config.toml
d_model = 192
d_expert = 32
d_shared_expert = 128
router_score = "sigmoid"
normalize_top_k = true
init_std_router = 0.00858
lr_router = 0.000971
n_kv_head = 1
head_dim = 64
rope_base = 10000.0
qk_norm = true
init = "normal"
beta2 = 0.99
steps = 6690
dataset = "wikipedia_en"
Below are experts of layer 6 (counted from 0) of a mixture-of-experts language model. Rows are named router (the router's row for the expert), gate (a neuron's input weights, with its number), up (a neuron's input weights, with its number), down (a neuron's output weights, with its number) and show model dimensions 0-191. Each number is 128 + 24 x the weight over its row's rms, rounded and kept within 0 to 255. Numbers have three digits each.
After each expert's rows: "comes before" lists some tokens at least twice as common just after its tokens as in all text. This comes from a sample of Wikipedia text that the model never trained on. Tokens count by the router's weight.

# expert 61
router:117112140089095155100139130169111101136179106121174144119146105063142149111124168114138060189136099133121138137079123144110137132142121124135130127140121115127091149124174111118140129087113126158160086139105155151101112145116107144129093151177136116143178127107153128125091170114130129112100165129127163105140159158126120134120153112133140107129110106116095108154154112094073104122111108068135115106101090087153159153142151145150101119119165129117139161136138151140114133118129152136099135168128107117096074145120122109160110148133108153103091119130104126092125151123126117109
gate0:131141116093101132139118147153120126153128130133121139125146195148105107086095148098172127117144117098120113156165105143126105163168140179149181136135123152111149148122097117114115152105122088116079097136100143140121126138140137097112109073141148156135115112137125141174122143156129147131108110114134136101169160141138094130154146135101105117129121151097112119134102131100109127147137139095185131161104108081131068112161152127136123105137161118111057111130144165129149163131128103077118119138137130133121086125160167137164104104160102083154132149155097103130131138132149157172
up0:135143115105150164098145122122109123134114119105127115073119106132117127123099091148100131113121140110109104106162108123101131126145124158149123145157126149132150111168145158131135111126126171136083122135127133178128099154135115151147172079094150126125102131135095152130144144127127139087109105100161099106125143090161110158142162137150084121138142140111107105132102134135157135102098166119120166110136101101149132089132158093086113077160180160081139117097104154122145159142157100126136103103128108116077100122130140116137158130174072125145135125088062135175129102092124106152
down0:150123062106061087099072048122137139139131102130117178142111140144122153158116083127121140156176153120120097121108153128195144113118096131133156125161123100159129127122156104094125173148151135175079108151113188135147153136177120095158126134169126090085151150093112130168118110117120140121136123172134134116109169154099150128117121130162128121116144130139136135129155117134117133115114130158130104142149166133109152179149100141120112094115128119123122145136114144133098105138144105139131116179169127145128117151123149135150114123115132117113123124149156133136119132153103128156
comes before: "a ", "been ", "to ", "the ", "be ", "not "

# expert 15
router:114151148083128159119127119132118108127145081136161136077147102075104103095134162116124106104161107102129130133131067143116140158110077155119103133152106147155086104108178153129150154080106148170100139130135157146113116176138097165109094164160174117120145100115137101105125116143091156103117144165123136137127142155147138130120184110074135110107093138103083111159170111109090131114118118115112111133162092109118108104178106123109110148096154148131157131126118160098109156137115130171101116124113144140123104103104123110156109123142132135144094138135096109111140130135116114123
gate2:129095097167108124131123105133128098134105145103123129143154115123138132135114119145120103149134129150109098162165080106191120117146123125122147169124121093118157108132126110180139140108123153114135147129126106130076152119157126110090103143192110129121110133146158158086106134116128128077135100138150112081107142158130100154098163158128180067169127105129163166140127129111140156128107105140119176158080132115200111118165140123127108113087128150128109138106118191142121101138139166140118138113099144088088119095121104121103106120133155119139138122141141124140149155092138154111
up2:090078137127146118194107103108149166138142155083129097159123137133115143090127146121114143134157111153158169149121150151181127140152135105119093154139148115143098121092082154158115128153124157167133112121154154109094108107109137105056129099119133169132115136123140148122143137153155129136159140119107123115124132115145112124146095160120157133114103116159165120124148133122152093169167132147113106086124139139126157153080163132160097138141137077148127140154132155141137107089093097107137124109162096113109147162178172131149112133113121139121092155122145120156103116127147189143
down2:092143125075189114127160151086096160129077109126163145090168110136096141103141177106100121092124183138086109136151113151142152136120108134117115116127163160128154179122142155168129111150145108136114126159124084128112139109118113157121118077116102155101108141121115135141118117139144130131123146130137137139135084153112147124165153128111133108130119172111134104099128179103114108096121078133135127146100141102100148128112129095189145129094137125120126153134132142158125132122139168102104147144120139108145159180145115167094107123159156138134160094132159101134118127190111104117
comes before: "to ", "by ", "in ", "as ", "on ", "for "

# expert 38
router:122117168081134128140137096120140111151132118132160147104146092092140142102126179121152111166149097102120129151106120162099139131133126148133128157138134119162123100097144106123125127116003130155119117164131132109096112128141087150082115148148150134163148147100133105117127150151083109152129157180131170153143122161168101131128129120142162110100089110086107103148166139113087139141105127082169098127097080106122109116129119144152142162103190102119167123149125126115107126119098124131126120134118121139144111134125134125119121122140097147130094175152128127140143119135101141101
gate3:106123139140107149137133182172115148125108105152111094128113134142133077144123158111164128210137091123134146120113127124150158140167144144137079128169131129131074141111136070123123142116064194105138137161107128126138143134139112092106134140124145148193133141155105125152100132129109157177140105127106213147137144175131073100071147148144102136117099154138137106093116153114141120139126130086153132153118143120154136137113134128155104123101118126108143114144113101141127120121153120149138113112135145151159121148138109148105122092115091099107120130097141129127143130112138140102
up3:121147128130130100110185139124153149130120128113117131134162079121096127112107134126115109144155119137100124116132095103082140117127115163145111124123147166167099162123128162126147146123120116123151158179118133106081109097092098093122091115123083095118089101068165128132152132087126163110142152142129103128133090149119126158129114103139066119090122115143172158121166147146181155090143116120165136111144092147136146151112079118135119121143080144142151092135111134079123145158129151077120151165134087143115120126090105142108151083099119136132109099115149133117147129154119119108
down3:118103110128093116103128141138130087126103148109156145088118138168134140098124129098130101163126135114102121134136085120101117148132122130149115124160120160108129089136120095101136103103126120149114151106092128099126125154154129099099149153125115140136125154138116124070156110166123167182106109134115123122087142123118154105143175151130129114133129119097149121126093109128172171112105101116146129086153118115085081129123137133124162119089156086171132106104135101154139099118075137141188114081119152138155119079150147184079116120116098118175088105084105138153112134147163132133
comes before: ", ", "'", "a", "; ", "o ", "i "

# expert 13
router:154122155102152127145132117134139096131175136130148127103164074072125131116113172080153094125130128116117153160098097185132132125104103153097104135144103142130116126138155118098141131069095157133136142135134170135093096165142126135066149119128142103149161138115125130104090173135106095138139157140121133132109110157164113116128143099118136102122109168110108098147186132114097140125063092113138100135128100073170134141134116164137125139125203117126173128123131145131084114118126123129126098139127097100113121178123103131127129109137117121114103166127134141105149142123104112110
gate0:163171140110167091126101130127134158078161136135133133145140137108131151137160122121182123136139105119118095121130148106106144094153058143084147179138124202135113160153134123154143132162109166170099149145135129129119106131127152142134147139107112119130141121118108137157116162106129102111142121143108119093102114156085152118105147126144171157149145133156176114137116091136125140180100143101101099112141107125140137123176162110169096146149132090122171172146088170120136165117125134133114128165070111114118130115170104118147122131159124137109154105159118136132129109131129104173
up0:138117120135111103141141121132106136083151132122154132121138132148162095085124179150132129147149166160103159145146151155123123135158142101125176135148131118151092081137095143098140138099120109093112116136124117087140149170131151108116118097150134100129097129133119132110145131127102121140169126128113138106110152116122133118155172119123106124166159186123121103108094137121152170154102088154082113177115089110139183165113075103141103143116139117139150102132167102101155128134124108111084157149118130066126123122107093124181123119105135165114122134124144146113161138162155115195
down0:128100131145109106134201158129133169139084147102109109124159099130128118124164167108097111138096137136129168148134111129135121158088148142139150151115138114112103134116128118124124097125206099113131084112113144142114150133119108073119172087094136102143093130076130125123144098135125128173146120079107140111118101125122136128093109162131085140167140179117129147141144131091143126127113163113120150168114094094158108101087148098107161126115126172171139130109109118133151128167087091096134172094121116132118132125154138160154159127124152136128157154110120146110150145106135108099
comes before: "| ", "(", "and ", "was ", "& ", "is "

# expert 28
router:092158118127158138100146124152098106146134114131152117097155077089120180131123142129117089099132138112116126112072100140125138143135096137145102121136118138136113124118136133131141124068083197168121119158162198150081075155154104154115120116144155126147169123102141141104074164106108115166166160132117147109109135132148159116129175122123161119125114111138105086110160160105108121145132127073122142135114118099162133161142135155125144156120161140131149148142117132119097101128102119168136108161140110115120092118133132113165101141134114123123086129105116105106093104113124097099
gate1:131136155112136124102079132141080117119111096114106087135176118123186120146153152112118134119124109138179113140094151089100119113141099122113084083126128145144142113124136159115156123127122105124130121156214136072123114163144106116139145117093160086137132135127135134161087137142117143144140119142173104134109150157161124159130147119088138110140124103111111152151157158100142078129135174140125127140145094113145144139141116145130160179121135114159163178098147140110160165097174117154151124146076121109153141116145080113109115161116133143138107102126147109113095119130145159116
up1:170138159165138121112132142150124136137153147136140109113079174131123186135163124103121127128152087133123108146111128116089096130140108154146140119139129094106124117168133123098156094100142130157147103120181090073109093139112147149161170135105104131114070156122154175157144145155131104112123099114161123064116158155104126146095115111140133116147121114119166112102164121133134082125138160095096143129122118126145104126157113096104145139117168117116155139129113155186116089126134149177122122153131095147111150108151072088103145139156138148137116123170129117131104126137165132113
down1:107101158118093138085107112119114137157139049142157118148117109101092106161132107116162117146167142135144097121118123160099173124176161125116135135124134125169135126129120137163105111136163164097112082106139169142108138141159108147123125111139133144150130112134099123109141153128101151168142097156151121142104139126164142159114113125131100146157133117102152110106139143119122102134120190135137168114101119149118093101141108163115124175087097132115130138174164142138132107125129099164070117107139119161084164098110093111135178163130132149073145151133134106096150111101117142115
comes before: "| ", "and ", "(", "was ", "in ", "|"

# expert 36
router:101112155128149170127168099132121067128179128138136094132128075120131113122131167115109091131149095089080141155075142159139130132113106150090113105128128147168118134113184127119126145101100155150126134129148149156137133174183113139120130164108135115145153101117116107136118162125131106113139123168120144145114122179140120124141133074115143137115084093102115137116171104164065120108126116092150142120139092101120136114136131127137127156179138070136143144116120132153061112120113115172123124123126102125137085133128130123135123159149114126098095105157101148106124143147168126104
gate0:162100134117135106132131140124144124153129111109142117093114088148111110111130123142121100151137141119141130138120129157121103124121131128168099130080160192128095173131123151163140126172147099114104144106110157138121135127089108088146058125135131161142162145115097074093112154142122160082160116134139117126105087138132149160124121072093107134138106107144111135125162174143162122069133156123165123139140118091142116116144118117104095148129122086157112158149128111169106110139133083146087163159096145070127111136143127161130116143127132103138133152129116150129089155123156187150
up0:130144125115093147108110126167110108180090118131134123130121150128141123153108139155124145118177102150169128120150143094127091144118127142130142113146164094080141133155113108162128115113108190152139117130149095098082115126150103140126152164144107136113132123074124172177102111139128098153070153136117114165163102141156150116110127128119115092139103080114145153158112113109144102153134121157203148136166109125157169124130143113153126115084132165112121076119096113093127126096137132099126091108144132138139168140143131146123137089127108162147151109100149128149153132123095130079
down0:170138127142137115139146139149154164105111093137138083092117119135105145163168157128108100120090158137118115101148093138103138077147124133086120159124134131137102118122145113147132133091054106142143091170118130126108086114101167085087120099198167100128146200118146110099152121099120139111149170140104103134086165100132111168138108117114117109126145186120082119118112131138141085121118073123111118146124143124123112126122112122119114137126125150168115128091139119134142127119129129139164131123097106140113118127125113116120099123086127116129137132105121079069123106137145121169
comes before: "the ", "a ", "his ", "their ", "her ", "its "

# expert 45
router:135128123092127107116146103134136105152133106105175095132142095076124114125114171117121084148109130103106139140113121167120147125126127137115099102167124141156092128112141136113154179072092183164122142176154179156132143154154123141104105124176151119172162134110112111153116157120081139141131156197130142117131125149146096088144177089112120134117086104111122102148167135125123139127109105119160127120130122130158121114113113141140123121114176124110160141116166151087108111112095112161160116131092126129123095153102131090110120157147110124120095102130077120088107139126127151136
gate0:161154133122119139107092135128129118137108107126098096119106153115121138162149073101128132141105143132107098115118140111091135089129113149117123093118157083114142153115136140113152167111177157153128183132146153110148146095142131086175108123133112116095133133144114124120124129066097125125131125160094100110110135124075160151126112111096147179134135136150143152096092117186142100121125139101152153121142154136132119159113138143129153123163163127096103091100152115184093109124100154152144115144130132119131156124091068104153105126135139142153119081165145150158089141090101105092
up0:143126096164138151132103149116147129124129136185167120120111136131135164077144142168142127115149120154182094163130122147137102121128073114145145145138120155115149086126117112109087147172141128139165133106142108170127093152180124133124110116196107143111141161157157108096159126117136104137152108070128153129150161145147153154115128123151122105134117098114178114132131119127104168121116116138107162126140129117168129158143139117100188136119041144168147148159118136103103131149145135084122114111101106143098129132147152148109125112119158115101153140089162120127146104128140128099
down0:114152167130094183067149146146118117095095150157104130111145085163115142088168151156107108120134145131120101126122115110098108121110129109159135151105139135120154172106142099118132109146102101123086145100113077147108149154130130123123119116085140134109137122114117137088125110131154064151127157133097111137129116125118131143101115134146087151161142116133114088122153112121043108115108132119122165151115124129142138151122168113112130149114176098122125126130090129143138179116111170094084152125103123078127097120113124167138124108075150138137153150124149152167168111109138102100
comes before: ".", "–", ",", ", ", "; ", ") "

# expert 26
router:138136147095154163114134137119143063169159112154151157096158093066109147126117133146098107116151097122106123122110097156118149153126099120097087134140147142150124136118142129156168167074071177121125146158151150139074091180101133148117113135132130107143149113151130148086072132117090116096152155132117157125123116138143094095138155091103144113153106142114114105118152116138103149105108100098144147136144101118121125106137115179125120137114154121105163129146152121140081099169148104157138122168115091093120090142124107160131134147142154137123091138109099132139127134102132108134
gate0:134155135081137138187207131154168108141107124093159111138145147134111143142124120099154112131121100133111094089117156109144135140130083165152142118144145107102096095074157110115157147120106101115118153159115096160214125145132079139114115128153128079104122133179105116127112156143125142139128081136129099144107173142157144130076156091137118147127131149138104162126156104113098116102127161114107108120131156159132122136143138120127153149090100151127131119121139129115116128124127111079115115115115119143147124105097157127089102132110144049124131110109130128150139139100113127133
up0:160118099140106097184169084123123139113104074173107132092149117104156096116099134151122162134109126135112104091124135157096120172132127130127119148137135059130111116150147147137124131083138131166143140070149149122111133122131155149136127099085125083111112119158151118124110145075135187101129137162152159173085156133143097148166136115121123090104152154145143117139141154107134125148141137128151122121140138153122108171096122127095123140129174096151152095110138162164094144128109122128153143122123131134141119104098133133167123082087146113121130163146165147100147120079116138137
down0:056146122136134096175133096115113156146136134143152099150150051129109129124126103115131125114130149105105160121157145111157115139117096162099083135123152151141129130138132121137141108086142086128129073160127152122090080107111096098138143120132154181126109108161166142093165139139105122154151124088128140109110122094108187118169134113115139144111121145124115128159128131126185108143102127096152165161141103107137155125072137120115084084167130183138108151130156103120155121153135111118146105111123124151129121132139165161157128134134120135139134090102148127107162127124133092129
comes before: "| ", "|", "(", "medal ", "Mc", "medalist"

# expert 56
router:124143139123154157108125138147160094118151114117136099114172097077118130140109195117139055142127111123103126102084122141093133135106116163105136162117130140149120128097165131124164160131049163105120110159125193143110085107156100134103107135120136099166140124119162117087132128104102131110120138138122130132131128184144125131133137081101129117125118109146105111146165144128131116116089123084128115105114094095110140147189152151147119145131146122121134144121130147137095149122089134142104109150116129125103091170156143114157107142103158147110058125118104124088106123133127123110
gate3:109172089119152149099140122084112099136141107149129119140148146100125104125149161153156161124108112089104103128169080117080089108120125117058152134114089127113152106124149135172112113109147124112129159151123115123118119134120188132115149092124188128162143094102152126121112106122101115128090147116154168130121123130125112147144123103179150124132131130140117104157097156106132130168145136072134140154120127139131128150134136092170171116127150096181162125134132159153093126118148123155137105107114113097133138119113131142126073102083129099161117126097145118139122166148095075161
up3:150086129106118147152133153132129119174152095152146150132106137103125089132113102121118181103135151128147165128142132115158115101134157162137063144130121094128117136119149148128113121160113137148099127128148144117085126152099124135094157091140100123122156137118155130143107149157157125115133058118123075070150113109163151099130151135162104119110140093144154132117132124115111112154054149154133127111131161114132130135135110127093158133131134147135164151115099117128123192102094102101090124159124133122130130115170144143118137144143092141087080106133099109156142207149150142129
down3:147110118114151096139105080132146159154141163129108114112119115123131131132135100101122168145142138091115152183127107103120154161116107104093152084121128131125140192135147138123137098123194116155137122130124141151139120128118087126138130173103126141155127121088098150107106128138087178126126138096101159107103142150155119109141139124150180136125153121110159175144120147088138115119105080083121132100167137148159140125153139165122107168158086171100132155185132138143073139133137167129098145085150105120118154121144083095177129121128094120126132135116135156097128122129127133154
comes before: " ", "0 ", "1", "1 ", "— ", "+"

# expert 17
router:081102152087147112098128105163126113142140128135162112127129106100108132136133154116114101150138142095111140145083146151129126141108121123118107118165139110174113133090166116154146123097050181154113125126159178157103131163160116161108082150169132147171145106134133118120094127113095096122114169154113126142147145152163090128126171073110134154125110128142090117129136120134108116138117122090133135096109112109145134132139111159159118153119139106092135152122118121109117109123081139188146131147110159161126092141118109050126129129163133098117080110116108104122125143127139145098
gate1:111145115171130093133164141113119125109101145154125172099129102123098141137133119131092139137093130091096126119112123137180147068123129087099087134117086102131127141157154142112187109100120131167129111145119144152151121136158155123141104133112115131122109140135172113138104145096144148145151153140122150132138167120127125117180140143090152175157143117138102104149153163106142149169120155132107162106132110114144135093164137110160151135145160123079122137126158123137143074111125128179128079143084138125143141140103146091162102166160097179134106116161119105156116148082117102141
up1:151158131139101167157147143144151094143143164147146107099123133117120139129128092154110115062112118071142119180113084096138113102154118133121122113148118149107139119144120172064118165132160120129186144117124110144138103095136128137159183095152083142118152175118120130130149135120134128144076102141144155100110149117117164111114111137107107118114094141142109116156157152116102138150100145120113140153140116153131128101126117163107102172121133137151143095135163123137085133168104140102101060148155121117160128092123113128116122132111157131122106164162092132129114123124095076167
down1:147171098163133119081170051124143144170095107095145124155099131163168121141120148140119105135127134117102185109082170077109113103118121132140129128160137142132127096118106173154146161133121128129130102128191132081098158129129106113099108115133129126141145150122109108114112092132096137128117175142148115091119137133135103108119119145096117177156153122134092146173131098166144115131111127157114138112169135122102122131136092098107127110127128108154135102134120123126104118161151100085150098085096136178131073145126116103125150093128139122115160128133144168131146135129173128121
comes before: ", ", ". ", "-", ".", "\n", ": "

# expert 62
router:118151135068105161102124134140116078113153099162181150110169107080188139109109151127142094170116119114105139144100144147122138112109119127131121122160099120151113165108176135133121139094097149157131127164123160136126097141144102131141086133144154119152143115134120120128093210122126129105113128132106145114132122130130143127127160100111167137109137117113132110153179106105067144127107111111122136135099091091140148141163136134165129122138186161092158125127133138134097140125123145147122141163119084099085068136109101091165094136131126119100096117134098125107127143153146129111
gate0:108179093111118145076121120095144080112124112140164109091119157109107155134145164095094078100165159147146086160138123124102133106148137136142139113146137117111117074146091156124081137167121123134089157098127112127134134151143152180121138127115149103153104135110137137124165113115146131120096094145123098156107088153155140137130139054128123159083116104174129130151164097098115106194128138114105167124113104107123096151160089127160110129122142149100173155130100121106141128124125139152155109119134154136133123110139119139137147111139083149104133100147116164123111152154123130127
up0:112145113115131155126163129130138112141129126097114161165170128170106154107172124156151113148125141131100121127122132145108069148123116121176097131112121136143191110135137110091158153100098135144179139120152141171143142115113106120157113137110173197139118127105174100139116115148164114100050132117122120149146151108151151091084138106124128148138112128140125138149131124121121113134136138100111107166127112148158117174165155118179160118076105147095107113160129148153126141090130134130135133155104128135148131152109151102137159153103127133134133100142138143131108164115079196140
down0:087113136144152137158134154096126089112154111140161161133146137115112137119144138115115119114148169129077113151156104120151104144170158122165126098152159127110140155156112155078136144108128126133146132148152141155120134087123096120115072173128145152122117139094130149118137105146085114102069112130171159119120112118173128137101100156128147133092124143119123124123128146096148157117137162140068091135116150136102106121160101109149142135122170152112113132122087117167150080148160128112158125139140095111174116104107118178163122111126110154124113107088155151174145179150110114165
comes before: "a ", "be ", ": ", "been ", "also ", "an "

# expert 11
router:129136148098150120153172109112119065142162148129138123130150094092140139131131183106163070132128090108098115136066127141106142127127123141104110126113109136162107126124184139146118150105103179142109167125142192140129130143164126141120132125120134148132154127122116140108111175136101145125120136150123128126118143161131106106124187128103157136126113131103111100144160129113084132134123158103162119126117075115150103110138129173177152175129136120123154146113108151127088132153094126170107116130128118141110090153113131077138086179126120153082079127107096137119117100117094117113
gate0:123132122131120154153144105102116106136123151157118166139128158135150111148100161119117099147134125141116136130171177106108059159117151101176132145105101126124155145135152135162111119097117172120107164124120141144068131106127114155151131102122134112124148103096115128140159098097094134124152168135142131151140138179140128140155114110124174100112128153096117120147146131170161100119120143133143107128109102108176131141105133141151144144108124134046106115098160129129178197091124137099120108109174119164109140148132142146118107120124136138110127121094147134161055172107153125133
up0:125137105144138148182098067132146172127132129107114147098152161145122109107139092084137107147129089130125122136109141116125132164155122128132156119116119133141130160117127111156108129116137134111142129166121120121104132110137105146133130128121133122135113170141153166124134069122141144151143135092151098100157117190125118113146122109136155104156122095107100125139140100162160125129134157179165081145113080077166154153105071175111134156124127121093119128118178098097164131133111129095117107106119147154118163134160145164129149146126154117109149165110194125168116102093162128089
down0:179103112108111102142211129148135108136127150079111135111128138109095103137120158146135125133107164136090152143131132084143124123116145116137124097137128134107140157119104131084139138083192124179137134090090144133116135093093110112118112126146137090128126123109124123148099099087088135099157109107093134118078129115127166112115126139087118146146138113145088110171148137152137120137113149117134106107111133092091081123103101139148152116149118142142081109106162136110146170127110110128129180177161125103119158134144181136144166139102138138108146147097100170135104148125148133096
comes before: "the ", "a ", "his ", "201", "its ", "their "

# expert 16
router:090114168097113130129165114128116093100152112142128130118170097107151139103131179126144107159132124105078138141067131134110159167121125144117142138139125090158118109098150120133174124082093170158109165122142170160087133145183117146095141141127150098169153116119126135080094174138109130127132132142126127158126129148163127102130165113122139167108099103122097089154148138103096146102112121090139101110131113093139109128146142186156123175135137130121136137114096140133085136135093132147110140140158122118084091127112131110163096177147159146115122129114108156105124112136120133095
gate0:176166133128147125127145144159143094133125100125145136143138139111147175158128152173144147111130123090162149067146122124128135142145146148108143152106121109131150106130133139113158116106131119153126189136131106107122140106123113097152145083126064065154168138113114092109145147177160132140119149128152166177128166118129146131126146130141156146083118164126158100124149100114092158116125152070148134156179190094105118154126140139129100111120160108144129102078123152144114107158146120141123115133132121118124097103114117146135109154131145156185126092125104143123167101133091121121
up0:131126132078117143145132103125122140179185108125148090163144125159078123079061132145144145108130109099121150130112103150146105149154131116140132105149110120152107117082132143145095100153106106089142098149094116178151136092162168155086123131112138186139138095170136113088144137120133141165095103103148166158110124143135105155160122133121146124127111131103122139103081125093127140124135150129141170148109106113108091141105172126112078162088093145103127093164153087111118139129123125112118093115148121167140093166129136172109152124137106109124129137136133113131135152139143126126
down0:105137175162137133113116125144136142088145117152143117100166165128087141094140130124087133149112155123119118090119068147097148163096113128092160102136155156125148169139106107155128133098105132147124168127099136149109100125129128163097157138109138093128101101103156134087097115094141102140114135110121086139146144117153119129139138145139131141125115109107173137116178119159173144153126130104119106140138141144072121161108096115111160136095111090183162137151157139123114115103114119113150144083144132100099163105104120137157145136183144127148204102115154101107136115107093116139
comes before: "the ", "201", "200", "202", "199", "198"

# expert 24
router:101153137100115128097157136139120102122127126148147139109159083093136121101111159158105082137135162125086142092092102137113131131094116127104145121151100136163092114112141119125132169094083169165144168183159166151100109151147117123105122124153141071134155103150154152070086138127122130102117162148141127156133128161115108084137148103078146112127079146122104092153195125123096130124081100113132128137159103111136116149117114166143151112122184124107130150111152141140082131158137162139128134140144105099123127133122142120166126118103135124109112122136106098093149106116099121133
gate3:090120130169143110092096133130141152101167114130135127134143123159114120104135153096116116178142135119139119135132102113123111160104122126154141092103141115163168069102125152160146097104135139155130188140134103150101123095135127123121126132165119107143151129159086142134106092083065110155158175127127116114158090159141130141156135102154100114106109140153139147123159160136111126097122127162131076117136102097090112103137131168145113161086162149189122186133152137126137158130131164077128128116121115135154112149159132133108107119131126100168143098151135145174100103122109140137
up3:145138129108171124100155130114103126136120143145125163103124155134139145123150142138114145105159162159113119114104080125095096125074147114111135123138142232103097120156142150126135155135128121132123138128155112140108130092130156104123143091142151123141137125107098074088119124120149144137099133123184131146122150135121072064110148112148120137135097119119097096171156164157104122137138142136187141153104141134123115135120104127130141137134106118179170077129107104164126100118127155156145107154114157106106147157131121096139117109098126154181151121131108104089175117119104126156
down3:096135086140115192130132116150148108122187091148122142077162160126098119140142146175094125144125147117090138131163121124100133119126148160143133123120155134158165145137175145120133116128158122141135137144144128148087117129082144098154148129130109106131097159128093125141161105097128098134131144162131132111127150130124131179140139168171103131127156147121077142196116118146094149122158125086120125122126170115075140202123160121102132114132104133135139119168130124124142128106115113155119114145133141105125138129126124118103161136092148145190140184096106162152156121153089112125
comes before: "| ", "|", "(", "and ", "of ", "in "

# expert 25
router:113137137094126145106140118111143113133159131129161111118172065091140122110141138104106084138161133137108154131093128172111165115073125126091098117159114116147111130089183093137154144119096152155159100156149192115098114159159114163128121145140108092129137099119167139084097132113100110120141174159123148163147121131146121089128157082144132132125117161142105076126140126162104128136108088092138097141123092086109153113122137163112127156147178114089140138141126121119100113111098143150156126114113117102108125129150105100151118129136142132106086137147128086093128127125121160107
gate0:126139116150122140090089119144119151144124127103094121137149127149139096126157149105116120145156107111109135111124181101137114130052098117146122194132148132155185194144212142129157098146127123135114117126110153167135144169153132177076121133141150137106093100130122133122093108116170101133164087130159104154142159145129175115139170148130137129147133149098097125135150147135117143174109135133122153127165142124111103134102115126106091110142115126075111122108127160113145162143122128110139098154098091138113111137096133117119158104110134146136129113151101115093116133155162152137
up0:127173109098130132102154115140143153136112147130153145132132156127089118142156119103122151128113126130151129148124105094114157143127143098151111119115127112127101144122123096122119153118147091149120124114131151117140111125151110137123159139141123137148127131122130101128137108140075169130110142136128098178139159120124123191090114075123098137039141117159119103142135123113085101152133165115105110137124102139143105140156119132163133155147140151113154174148119160110135133071102113107101132100130105082159152173163154115123084129160147154068114068115166140089074125147139074143
down0:121126116144137091160136130124141087145136112130127144121094111119123179134083142135101138112096142142134180145109155129138127121126114144123112075157148125095108121151171119136115124105150134130140101114160127104120082168155106094159115125176124088112122153116153147122137117125171137148128108140110127127128111126081128121085087150121136071209103095110135114127154138109158129121043105143130137143139139143122150119112171155144134116124138127147104134172149113097158147139095106132124107168152128115100071178136154089133161124146094123089124126124164182142150125137141138115
comes before: "in ", "of ", "and ", "(", "for ", "was "

# expert 12
router:140136136101148116130137125130149092141165120105157142092168057066121159094097154126130076135120140106108145141126072163107143130139107155107102140134127156141126119128159112129151117088072138138142093155142184110057115152132126128091128132129159103161156139109136130079103164132096095146121195162109170128111142156150122115130150143127152101125099162113089105124154140112109157100093121129147135120122109077157107126149142176123135123149189128093143130147128119136111127121098108136109098155172136130132110143132122126154132137132107140131109141148103123116147128149113132117
gate3:132107158129165091142089137196128146113169182114181132142176125146122098133106155100162124112108124173127127152157111138125143165122099128151146173125182123130148137107139102129119122132089128194120146121149180158119111158087137156126112105150129157179141111129126129103099123156132152099129133129103132122144148137119097115128117114110144120138112145125148091136129118125129107169140146129135103121112120152142087173115074133144151156157141078156130129116128125082112176106140095118106163157115163141143124127170112132107103158143155144155081092141137155147136106102101139132
up3:117115102148136141108098116168147117111110106145099142138124148144127115143136116163130147132111152116103111134141134079119143151142122096131145091095149082090132132114135137117109124145133122081113128112117107138137160111130100149141143188120098147155148124095131114071128159178135101101116129129161092132122146083109124160124119142119110157117139130129169179094131179099113093135114146126135182117077125127096141077119156135126142142160105146154082112073098081168135151126171137132132125105126148131149068117154171131124157114144109161122160094105105139135144102087169146121
down3:105125124123137128111086146149133143097135138158074130118113095149094090097075123123105114168136117146131131143120105189112104094129170090129161125091126125107094083148169159150105150147093153173083127106111092133167129116130150140162135125177147133111129156119103131148125164143150112104145156118127119137115150121157105138146125090165137128094125118141137106109105131119135120131151100159178170176090121115153126122130119141101137095184143094127150124116096108126130135139130180124122107134146148142151126134155096093121087135117142093118136168091112102140169169116128150088
comes before: "(", "| ", "and ", "was ", "=", "is "

# expert 53
router:096144146113156142128138115123155101145154114130158125089171099099106120128121154151123077125162099108100128129123105159123130118138106143104106120135151122136124145084124093151127141096108198136122164144164191164115075157118107142104097144178151122132141130121169145092093150123127114131113133175115134129125145120135119124121180115080175133149105111139113079176198126139103162136097102110151136135134098096132154109147137163071123129138173112103149152142144111142097126123123147150129123107095096112129124143149102116129105113140149135125121127152090082115159100138122138109
gate1:076111147130124137116143147120118104142142151124126114149165149115131100106099125119096115096135146150128116116131118159159109124165165122111137111126151154149162159141117157092128123138122156165119100134126128126123087134123150101121174148126173113147131125067105149081160145104123122132090147133124121097136130147081208138081205175073127118129154157155111124097128130145141132118169125164149126113130081117119149142125149122126144132142119136134140102123150079129110123086146133117095116107115146107081110172162116129113106126152094145138187125120111085099154107119147139097
up1:128115097091176102131142131112111143110102102176151135118106110137139120153126148137118130137148119125163132150104195156165132095166139143151115126153131171148096126147151103128196154119142123116124123175149081114135128112107177138130140155130091109144128115125134113151122159136161111116164143114107108120189165101125126125116134131072124122175115140081098104111098137139120132088096104161174135138156117137168173157155166133156115124134147140100135133126127167132114150159114096126126091193153106102075150128142129100141138153143116110110122151111105131129163113129149153126
down1:134105141159143142109139068167113130136125149123127097149130070142155134109122111121160122127106103131127115120115163079094103123160137139117115176114119129138131108139116111141130139090038124118132123069083146086106133124140110130119171081141131150123140093132135130137121155098135152142100089124142081167131164096107113113070131128146132123086188108162103076139122150140158119128119106141163103131125148137119128137102093159141107150112130098119137112156087103116139097114151134161113126107102153166116164125160127128118117162165101102124144109146121094139090130150111143125
comes before: "of ", "and ", "in ", "to ", "for ", "from "